python train.py --hidden_size=192 --vocab_size=10510 --positions="rope" --init_std_up=0.0584 --optimizer="adamw" --lr_head=0.01 --schedule="wsd" --max_seq_len=1024 --max_steps=6789
Below are experts of layer 4 (counted from 0) of a mixture-of-experts language model. Rows are named gate (a neuron's input weights, with its number), up (a neuron's input weights, with its number), down (a neuron's output weights, with its number) and show model dimensions 0-191. Each number is 128 + 24 x the weight over its row's rms, rounded and kept within 0 to 255. Numbers have three digits each.
Before each expert's rows: "comes after" lists some tokens at least twice as common just before its tokens as in all text. This comes from a sample of Wikipedia text that the model never trained on. Tokens count by the router's weight.

# expert 82
comes after: " K", " Y", " Z", " T", " Ch", " O"
gate0:162135079082118157109145141149082117121130087122121129123122117145094149137131120152120124104120144127150116163144124170167123133194168086160110116116121151161139145099095115155160138138138083095128137123112106168097135100121127166128125167113129097124112144106136167117110089161148110115145158141139152156164112120136121189150143136137122150106133108107150132127127095109137105105124103148137115164156098131189130127163125094159127109093125129108127125125098122127108123129163104146156136114108127118158102055099113119099093119173095132123175071112139155128153174132152127118
up0:113152110089129139141135157178083098122131159143103111110160132124111114156115137164131071144112120108156126135132105159095089135151131118088096129118115150146144109096087067155133089145128129104122140122160094125166100106101153162169132132126161121117111157165158079137120093110155144133102141090150094156140140124125134136091155157139110122109170129083099121140109117121090125129148109099161096130156106110145154141134139122139144103100158113139153132151127097105138088124144128134131083101138162157116129087114118150128102133097112124107118080096142132108189183131125144095
down0:139173120094119114097136152115118148134108139117125128156146144135113116130130144140113177115141188096175143115154114110174135150134130204111128158138154095122116132134167118130132147091091157136130133133120085112114121094117131176155078102145128167130120140116152109117120155147136106136089117126148146115071156132153097160138090140153126145088165130132101117126107169126120122138187146116099115127120127095117119160151149100121124148123132140094130129144132093159096154126139139138106084126158195086116120135157166128156129121075161119102141132124126084115144136117191106131

# expert 29
comes after: "\n", " size", " Succeeded", "et", " October", " FW"
gate2:108117110165101125152137139153141135140117096142157108120123112125092125129121132111133122143098131151097139109118120151144145122144085106121124144127176108129115127102144097121173106128138131156108098122129148108154090160143163141082164101137133125145127147150094169161096103129104096152123139151110103174142124164097147132138109112184083153119168109100117109116151089110073121195140124140120136142156136146139098148161094074111147116130179170154159146154126139133117105127149140083175148163155131142152162117147118162099138179166130129128137177131146138160110125121112138089
up2:132117140135089147110136118155182110148145136115152141118117140131126145132138136091120085100113116148141111114154138157148106111105057099121086124081150137143137118148205113125106088131113109119131118124149104112130078140133124098110189099193168134152131145126134140137110129137114106163153139136107165183143106122132132117115141134154072145138156155096106093104191124100130069131115138131146140142109121127132115157141113093132180119156146154132131139126099149097089114115148116119101125166130147106111119116153122147110120165164129134094143138137151122149134067100134123104
down2:168073107117097115130144145094134123125121137125168156140117145095157138146186102093092128093122105124123127122142098114116122149155160129121131118142122135111167152153110148088114101165144138149136166125136164112153110151149138090159145140111126116127145117144096119133130101113135154141110130129094164107129189117118142159139082115118120159137090160112119148148124118103168129113166114128173125119154130120136111115097128134158139115143095100107149086114135055092155093145108180112137107156187127124144117134122153150105166080140093111117110092101126131080103158122135119183

# expert 68
comes after: " L", " M", " T", " W", " R", " J"
gate1:093111166127104111126130146096119154111165136143147120111121077150143164163147121132136090102142133155176133150115151137136138165136115120156136090129113125140174140103104155153121134119089088101110129136096074107124122133135119106178154140097100156125176120137149161126096140130166124125150122122142103162154106088124119130140101117157103112126162150165081079105127128187114112095169176152129088131145132111128140138117115164128135128157115145080154122145113182107110137112127127111141133121162124082135150152153134114152132198125125130149161129111105112132078127114092150108
up1:131124149128122094081144151121129168135122134150116084128161181100100149161128157079139113097158110159107114161132073126139116145164129116108114152130128140151166179137139101131127109133085114091107145115113115150153083134088131087128141116104104130124161119162156107102121119142120118133121143142108069103131138142102168153083118161119102101137098106156150116121135111177129116140101127116128128103170134114140109130133131093165156162148165104121123137139115173163115128091121120134167126168166127153125188128111137163097155119119178118118109101152160141146112131154145119171
down1:127119106131127151135111102111132101158141142139118113134134146153124130113157138127126101158130125116089070144143081105134108118130155134114166163124091101185129147151146165147112123103106125141131128135109158106135134100160107143091141126150126137150128147160164149166147125149161138144158102082142111134124117138150123141155142097101123096097077115185120119135116088057139150108104144133118164168155159173138107154114106069136118140137118156130155109090111087135086152112135098159166120106065141115137091132139127117170125126129116170106135094121161108106137156116097154155

# expert 80
comes after: " D", " |", " A", " H", "D", "|"
gate0:111120124139110120100137119111082131133159111156101130109134131113158115112127133116091092094113139128079122124110160153105117095135111109154115127160108169103124097134145144120135153121137145131141145108119166114143163142130124111111218151104151085099101118152137151106161157082121181094158183157118116102149107109140108136136125116157111132167129121152142155153140113089139102140162167161152117096122128111118098082129076166136126122108119102151156148146100176101107117122107139138147084107144091164133098124137105150128128105130141094131081093161125150118140154101102138088
up0:099119137102163107192109169179107122114135143108126096089097132108145143085116120149123153181151108114125102128143139117099130127097155126065159150152107099118128118145097093121153114083146143110129130131134140103107113121121123129129099127135079146120120123103127132124126164127131138172103131131124127130113111096125180159124144096079137132112115168122093167153108096107106171156088114073129113109130137126099108138166121093122133115125169125116155133111136160137113111088117139096098136148097123120098121122125091091134170132176085076140099142082167106131148134125103150133
down0:095166102092123160165096144146160125111127109152113165122151131115139155102133092137125109159102124132137104152137136116138116094126140170093168120119101117111126172189135071140101124138136134133121149148118094174134108147114109129093151115114155153139169162108167058136093136121123114111117106114180140177122113117164136128134146162094095108123133122158102127110134099128086113121097153078116140119115148148120116154143159099151122134107131167102145142108106128158115137133159122077147130125163139077118136122126083126149149130109123139155109114073129112168093148110151093145

# expert 35
comes after: " S", " V", " C", " St", " the", "S"
gate0:147142104115140115127139151110133186118123136116147142100146146148144147134127148102131133056146154076173120140149134160131155127129109110141137147153067156094084137163079121115121079108191111112143155103162161143089136099128114114147129160145122144136154110128135159165123119130108151122160149134105136156118153105125109116131092128136144136196093129142115088156112152128102148122160137135146104112127146120072117138128133096111112061133106133131116132127124136138141115124131086131161151093177121095095136136122098106121170170119114104087134139150169126097094144155124108125
up0:137111119173110117132123138128114163098144152130146118149133092127132151142132121112124123136117124134118151117142160146133171160092096110115067139112098149135094146163146143113137099166133122164103124122106107134119111101150146113162080210132096137099094112122128103123152130124125119097138145142138143113137125072147147135130061130152125135167120144129142139121133121146113172108143092104129145158150108118129141136126143141176153113123132124120127086091170049128119135110074101119159126146120104135151151099163116111113123149109120191141137108128153095062160083148136157123
down0:164129089126078092151143159148089099138156110159150122152117148133138120145131125139111152164158165135111125134131153093137148177174113156121124138113112107126098153080081147115104110125126126138110125133086173095104121132105141118141118119130094141128134138124097153128114104107142131102162151161140141147140133177104095115086120136102124134128184094115067133097160145113097132142124179132111157113107127122091135147122146158145113090100133119089158144144102135127171154146126088118103118137093104164114168126121091153121172106155152137121109122074109140081171136138138132104

# expert 86
comes after: " T", " f", " t", " F", " m", " M"
gate0:117133101142198155103111131087149170113116134151164161112123136140175145133158148113120108143144120124143149129094137188133115117126085133128117148150086121151129070150124105168137107089104161118127185138079134168150138130152125132113108128110143157144146129114101112123119079132120150077107110124128129130100140142126117097147134179106113140132098124133130119177115131109147111127156140108136109119185147179106168117136124144097086130138115117144135144084169146116123116060114124128160101145149161127154148112066129129112086103140146083111123121119127125149139148124129095131
up0:148142159147130113145103143113151135144121180118093093109152118157125135160124089167110142114125119155126114147150116139115089145160110135151126094142129103099097108102109146084152133093133111181127137130122166110115110104134147126089156157131179104106096159117165120136139164143174181147134118152139086122143128128127152167067163130109079110138155104134107150126145129120091125112134142129090156129123128121153080111141150091124147100098112110122107138084162132117106151157075101157151150129144123142133101115151129129146136139114105139166099160133149141131121140132156217124
down0:148156093160122150142124129101134071112151131142144156153124127141123077116163147139126148120156113121123083119158089141125160105104148137093132130119100125138124122110125123190151134115163151093155142120139129153132117090157134132166117139116128125122101142131190199116127083098181138116110117113146121093113090114105118131100132157119094127108153137140093105122139088156116132135128132193145126127139128105153153160155098121110084125135157156127122161115113160127087161126128115167127160122107160195155118141137134148118131139133128129148161093114146130103161166159082085116

# expert 16
comes after: " |", " 3", " 4", " 1", " 2", " 6"
gate0:121130108113141141150157108094086152127134120105124157104093129121119124126132154135105152095092121094164107147128160179133160134089105105171150120156111146152108136154120122135104138149142151155156101165149193117114119103087148149118103118134097101139094090104121147125117072156114119090152124122117147163145159112148111112150164095104111132114122132181117135139124105163136095080127128149126142141148148145141132169113085141098111112177104147141108151073126114120136160127105151147132130092183103175122158112118128124157155142096106109084126093169144131120125134167127106141
up0:121121116137093119161131134100121137132130123142141121137121143125150118135105148146091143145083131097151140167159152134085128162099148090150160117138129129125102163159095095136115153149153130169185114119133156108114109108063116099160098153142090101126114162123092145130105104144167130125142147106140127161123153146137121105141129061119094168125133157184082113101159142111098096125140122161110089106147140154175142157087096152097093128149119118144094105111119145145107143111133169114168095113138103131111138119132124088110125108095123113145108107129157134113160104138151074101
down0:133100134192085084130113171097146082181100134114138102161153127111110102101143147138096135114148145137162141125164109110103123114150116117156126154119138131127158084104109145115119119128118133098107120124138157156116186136115084116164100141151129113142117111134132105119133123149146135097107128097160138125093141179142106096141152144154125172188158133129077076098117131110130129131124101142165123119152104076162114113113178149149107130148139085134092105131100103172086140159105137156105114142142114164158115135143107145093132123142155134167148158126125109109136123165136146131

# expert 47
comes after: "\n", "-", "|", " is", " =", ")"
gate2:109190122151112123160138157128120150111123135130084150113092091138108126110162127151141099129105142150159102101101087124112149150110092149148152131130085087119115163127135072153093125126129109162132186137109120129135106140157147144128159105116120186148164145130129145136162090153141176099125145137113143154154114107137101145117146133102091080131172111154139138118138129115133150145109142162112107139170134107144104108167144121099108094153127139122129138115153158148095120116160136093150148161129123130163163177135168127124082165146133170112130169177160146145111095142151122117
up2:085159152108121117089142105159146145134162146136143139109087073165114105174141085166108098104103146137148119137097160122082153137142108158135120166163092189148123165146130110185117116105142124126131167127117135130124108138126112093103127164170158184149169122109163176137165112157153105117116097083139112106136097131148113120126134114124141113111109175113123135141144115139151112136107155129104094146103136113163112102147099115127116153159157113101137140114122144120143132120098111154133105113130103114168186120089105127133063125113114142121134144143106122153124105112135098140
down2:142111157136168106127121140122122117159106111143154152097122146143180122113084153103127086207107101099138090122129115131172131140120154135132129091153112123098147125119132137172120122105116116105112163117145124143119083120096093111089075116162141156113161106151095143165144119152133179137134106124145117144112146153148152141132094117048076165131125107095160126137140135142130129195095130105125148108137107109142115150101098130098162152145108161112153114119147118126110088122109150134147115122133102094107111141139122151132150126150140131140126113110118147096108197140167115124

# expert 50
comes after: " |", " N", " at", " n", " J", " O"
gate0:129164079094108113134142129093135105153107131148141138142133130104175106142126091122120091118116127149096129130110142185162134111131093127112132088101090153106115186154118110147120134176167114121100159133122156136078126094113144141122128149149139109076110114116149104142135080102134109144167116137117114089134107086168151104121162119169086168120128123124111107162111110152133105159177137065144172112119152143133115099131151101130120128131112114062131145074128129108155136122100131119105112141095132124166165135129107162115139158117138121106161127160144122135128108141167117155
up0:149136096106120123165156191147094133163149107142134137157126109152175115127144134132109085148163139124125157157109107133146129142155117101143144093142085151120122107155117142158123108083118099105141125167100149147151133129123152142133120140087149108142107097081116150122116121127136088113158134094098163114173141133152158124163117156088120133141135146167123117136135121151095148150181168077130143122104147123119151145150094127141106132175131108108124180145109115148130130093154144128107132154112088114124138144183122169173153145162123117078086163180109147125152139114142125103
down0:123127127166111117109141129165129121105104120131137115089102126151169129183158162083141150147118096162088128113127138082159162130095132136168106166117149116181107114120132090145111151102151142106148131110091136144093148119149143107138115087126114142135161144096144142125108128139113123123159114118145143154109121115092130142091127133114120105133139161137177091102105154169127136161115123153097113107167113131133124116196127162118194137117123132144130079136124117176161112123141131129128143136095163112097141130073155144138081137104144101078095138118129166121164148144153127087

# expert 25
comes after: " G", " K", " M", " P", " B", " V"
gate0:092143181121142134143104137104167114115076109147169125166170149129152139186143131166124148078105165113118112117119118131115165096085141135114132114128148165136100140132095159131131110105170120150144120131108150146108120137135127105157117141168101126143107140122131159160066098131128131103179174141095113167112182108129143161119105133144143128133105166168119137130129129126086110142120144124109146128098125160109127104126122095141102130158173137121125168130127150135147172144116093078127133146110072108103136095124089155107155135145107121151110091149107112153084132107122110157
up0:125142120131181129146118153153130151110113155139135097165115126120111141109146091133134117195110118164122124153121141103125136164117123140162137108099108116120161163104139122146116131114094128136096147141139105112156104098106155140102156117112153149112164140134102103141138125105167118151120077096123090091132055100153121107135104118095113088142169105115136116137123142128130135125085100149162110121175102153120155096150114146074168113099059162116121108133137148119110141081177157143114138098114133123145164146084123114171152152155117136135119138151093085128135124139126135177
down0:129121146174120098137141116141128122081128079117145134131112127120139134118105108157155084080126116113136110108091100125118124103078138116148127151157130151177125123121119124109172088131119129147127113151116115143127131152129122139125110135170099111086136091158127098105137116119071151150104164152108110164175154118089119107145152134141128192116164124138105111107131121147122140096136146120121106136127110054136105186131127090155131164145166098144118153124132113098084084130141113139134104119101162141150135058120107130090099130132123146118161105135160172149103170105110135148

# expert 61
comes after: " the", " L", " a", " The", " New", " sl"
gate1:144149133143152124106084108151125151090136144070085107113119116131146118149106163146135078100110147145170099159132162134098100126115147112063150100164140099182139122153121141139140123145084142165108155135136110133151110129098126122156135098122142125138146127149120150073124168157070139160129117151144112151145124131110137108140159135123139115116103119140099158122092132139137159129125156157126139145142158131152157121143130136171172115216111171124128112058172117116100115114115129161134112133103110147124150096146133173142142113101116119090129102155121140134118104102135145143
up1:138117094094149123127112169079115121199140127170157117164145133121120129138174120085108153109115140126100120076127102129114125120099118129161136145128125142053100131073113127106126138153103134106106110171163132133091121168139158098106117145146104118109115117132170147131173137068169147125146140146113110100104096123184155123148106129137149129129104143104143139136154090130102096115136112110163141121117112086153123114106126097174080155105155150161135149130104116149135142138092134085145108104138112131125119192111111107103134085138137107147134138141104122148147132106123135122
down1:139112115112142172124130140140088129178113072060132140125120150153113133117071088128102122170150133121066095130135127126146129148126125154136168150153118172172121089101139141115153144135128145147157151135169123098109095122151187151112146124111129162076160124099089113129154131098136156117126102157083119150086153088131103132109135105139144117109108078135168126128130120116115139118118149135164126163161145132113099156131144158109115102151133157195125149110121116116124113139153179146125107131108118121138143143120130131129089169122122086111149136114127134162128163106156132149

# expert 32
comes after: " |", " 2", " 1", " 4", " 3", " 5"
gate0:147166107083156171107132094094092112115162156097137140121088088115097089150123136080123138104106125141103122140133170115133107072112131139115112108097140110159129168132149099169125110101148145187151110125124126122102157140147115129124120157173129157117130140117152129147124086094173125116152170133123165167144096123180118076118164084136132148138130156135166123109117126147121076148131087132140129128134130098116086146141113114129138124182096120142130131152166094102134149111116118121112159109127113163136165117138105117112129149124109148123157144189167104160122133111133145122
up0:120122129135115124115082139167110097168144159129129102122111110147172102087110126103152100141181170157099094159122125130090160142124143114108125170131115185104153127131109118144160145155099162100116115136141135142096103108120154130131121107103102116129089141114079151086100146159155164137150099091089139124144135144115154122159127134146151146092110133126150126133136137105127156065134142145144117110152107154168173112132168131152111112139108130157082194138147091103122122123090126126119149129086152097134116093096122117118114119136165142148126127180134128103159128154078110130
down0:083138128139153139108131114175099106126105141129139109103139159104138107086125131084170136158125103131104142116139203110112135131164159144103182185112119109132153107146152154126103121154118132115138108144117145128098161157153092158116130165132096202118122134119142104068122154113088111119152089143126134094143166199152133094135116132108158144137105101129148103164121129109115157153121136106151112099132142162112153127141133152088151140132147128139153124138134120073148158108136088156128128117107102134161116098135127145134126118163132106114143112076108132126129105135076124136

# expert 60
comes after: " |", " 6", " 11", " on", " 5", " 10"
gate0:119133155201143138091154102174146121075162135150103130106116168164143123120089142147121150096113135145133112163122120163116081156129130096121142142081124132094126139130147087099130149118097119135116121121149116089106127115124133150172094112153111112121110135150141154138085127081131095077176092114143086136094186127172117119117155155107104144127155159124111161077141161127152126105154102125098128092181130116157163119163115144102137143132112115088127160122130134147151142120146173160129127139137146107126145098155145089129138151127119150108116142108111095125137125124103119101
up0:142121113124182086128100137140154118124093122097123094122137132112086196120165117118168143115140156148136153137128126111132136145130093106115103119174122089117147103158098146084136113165149144121143108153094145146163149142075138125131113118105124172114149144129106112113131105139119163158117128136124149126133078144137127110160122151164119145129134121097106118154088108176126099128086135102154145164123170181073120141085118119082116108155109144148135095117130134126098100134127104138166162102103119107145109146085099129098093127132112078138106068127111179136122119127135140141
down0:149130109150102105128155093113103146138152102118096106100098114109119119132111112122122156106136125134146116128098177093164105123103084143114129133133148163134156085115148098160119133141138145120138121159147103090115126134147128128122108119104099113098122096147124113130122155116134115093133123121113123170124151152115110118151217118099124130163166092168125164129145123142077106103062146137081145105123138106091086064111131155145126111125096074168113132118134165095108126110125104106150124106158121129145162132136128128174129177099087105124183121136124114095129129105126102155

# expert 106
comes after: " G", " F", " f", " W", "f", " g"
gate0:126096118114164121137094152119122158106104105117105169108171138172137123138059115125146155073152168137113135156116196161187079133124156137168130076120112101108106129094102103162170122091129121083146142120160082137127119122112116144132123147107117147088130140121091155166157164152171097104130122087149135130114134124130129140124091102114152119127127086150099115145086126128119131120066134188077122076150120136107137135119123141108121145146120110118107125091136143114126115129158110110103152103122109148113119132105134120141099129161141132121149117113132137139136139144152113111
up0:140148128160109109141131114152137134148119167124113124111083155072115101093173144116147085152088098102110083145139085132092156128112128168139087162131140130173136135093133155144107106172138141133114132156123128140136144174158128117143121092138118105133101116133171130085148098143114181159121135130153152102117116181167128122139118148104124127150099161130131148080125139151123145171150141102126113163121129089118146170171133105134113147103137172131137140117157116129085168153108136182100137156135177134112133144119182143120114113107146098116133118157106122120124152158096143159
down0:119099134158114142122134130145124093135124141136120081095150138172161155121144137136133133143123130152108101157129108124096107152129163151134138136140145172132107144072156119109127136078089129121144143119128148098151161157119146181140127133080108161142155122148104119145140125177154185124168110097145139134149107072135104135101137192114089134130120150068168127167112125108149151172114099125107083116135104132149093115101087148074169127106134101134141102138148133149106117121127112142106168090134087128125125147111082116126121152123140160140146104137168120116151100142132152104

# expert 122
comes after: " R", "-", " C", " S", " ", " r"
gate1:098110108098073172076144131142161138097102100127138088129143137096163110113156110127127131191109164145104129131088140152173126096161133099079130114116113124124115106141116184136115151138121137145127104097099133155140121140118121137118086121173129057094142108127151153100099149146162136132153105175146096091150124092110116097126128126145101111095104133129145117102128113121121138112134107116149147104109147181092131071114162104115156109124146144136125142114121109140077123126099135118149138134131111082138142126150128107127177141095137106111115112088124140124143139108128170180
up1:145144128112152106113104116130125167101129129127139121106141102168152150109123137148166093099124116178105137085140154165085133140146101158156113133123203117125134105114094104137132148104077121116187097147106105116113096100142159149103158114120140116149119098125099105143121166103118118140092100116135106148128133103104137116120105125140133106130124118129126074122117094126078192098171120164152108169153128180134114128122170128083162117115096160082108136097151105169111121139121127099107107129115112125070099116123135125110142134123122080149087153136124128116138136157119142122
down1:157097138145139160141141070123170138128118159144116143130134155139155182118161124108140128106129143166137140151098129126155122110115138150124162140100122153079099116140132137093109105099111103132130074137114138139090124116127125123129130119142129099108133138166153120126103114154134110142163090133088116093153104154142166087162187123149107165179113091104147115144154077154138149153164138101141140095123124123121141140060119131162119101166162164138137147126165136104119127086156127128110141131119129154160118099127104127100136108100166179181174121094163145137137122126100104116

# expert 7
comes after: " H", " St", " S", " P", " D", " E"
gate0:143119129133132127152127139062149069115083119158131153125092105131127110140124151119164133194131096108162125112130137121119147129107119107130141118107117138127133077148087099152110103126198112124134120102084125091166110172150124113149149151147150115114116106154135092123061143138117098106127126112139136136110134115123108114113174101134128159084153163135091135121135139126141130154094139143166117159123170146096094131111109138080147128069121141167128095099147133173104138133126119122170147132123132077095145156092127163092122094115143131127121107136151118095128132120132093153
up0:162113127135089143119112135135127110112136153121074162177082084135163141130141130140125144127089123085147116137069152128102154129104113120124151087100141118128138109123140138115101154133109081131100114166135085136124092145156096126102153120128129155111128116102134148107150142140138067111134089113149108148164129145115095169163138100122148136113111141123118132122114103149124108100151163122165099160116143146094112137151113146132115071112133137121133176102134161111114116104082127064150158123160137092085109129103171111093135129146163118154146144167149177146105162147156125143
down0:133146156108096117148118130131151150127079130104096144105136091100090162127124134087094137100159123155140157083133133109145138134113178178150090136129108096130181145127123146123149131123121137106150163155119090102152169125147143138133103153135121125140111136152119135096124127131137201127114149115133152126133090116101108143208153155112102110125138126151104148076127120167136138131117148111148122137123113216069157168111140177114132103130121113157134101131140117123170135145112123145116129140153137139129080122114152123105120115112103103127154151128120103107093095108161089119

# expert 64
comes after: " B", " the", " C", "c", " ", " a"
gate0:149116124142082133123129141149110140070142161147129078119156139099107153158164104117108129110090102107095117117117180162172160130131072140152133157093115158165143094128150123144116150110107090136133131078079122146110091091143138110115146137105096166114164134115172139148156116164103136139133125143122115158163132113117122133168127149147119098163119163111102061128116145141125117149095107144132147157126157181106131123135125147144126149152123115128106096115128136122088117117126123121155138144142128085107167075103167131129153139084169130148111112112108143129105085130163138138
up0:121165131072109114131144151116095118109116157159162135085119118118146164180163136102099139131097105154098138112167100131116152111136146124172135163080140113154129153154093095129063153133134160173130116121093134124130115103137148143101145160115130153109132139109140088119121140109101148098140101135137113139151118092090120139140111138133094121130108127156143134143122066101100108150075134137077082137111107125127116119168118095129132151119172117173168126158175124154167162123119139111115142139141114149103129146070105114103127108118113120119082159141121125084119101141119123155
down0:178115107122142099112157115126132128154136105074169128152119112134098117110132139125134092158137148106102126137151087101075147145114127127088146115139126109168143121151139158100128129167136161109126152182134134133169152119149124148105108160093085135100083135182154129084111143158099145124105134114137090113118135127139131087145131110160138133143136142118146150107071112135093120138155099164133126111149138141137091129127171132110163102130144182163117152098105140169080144130106171165162093143104156127120142121158118093109125114169103134113158134142128082159130146148136140085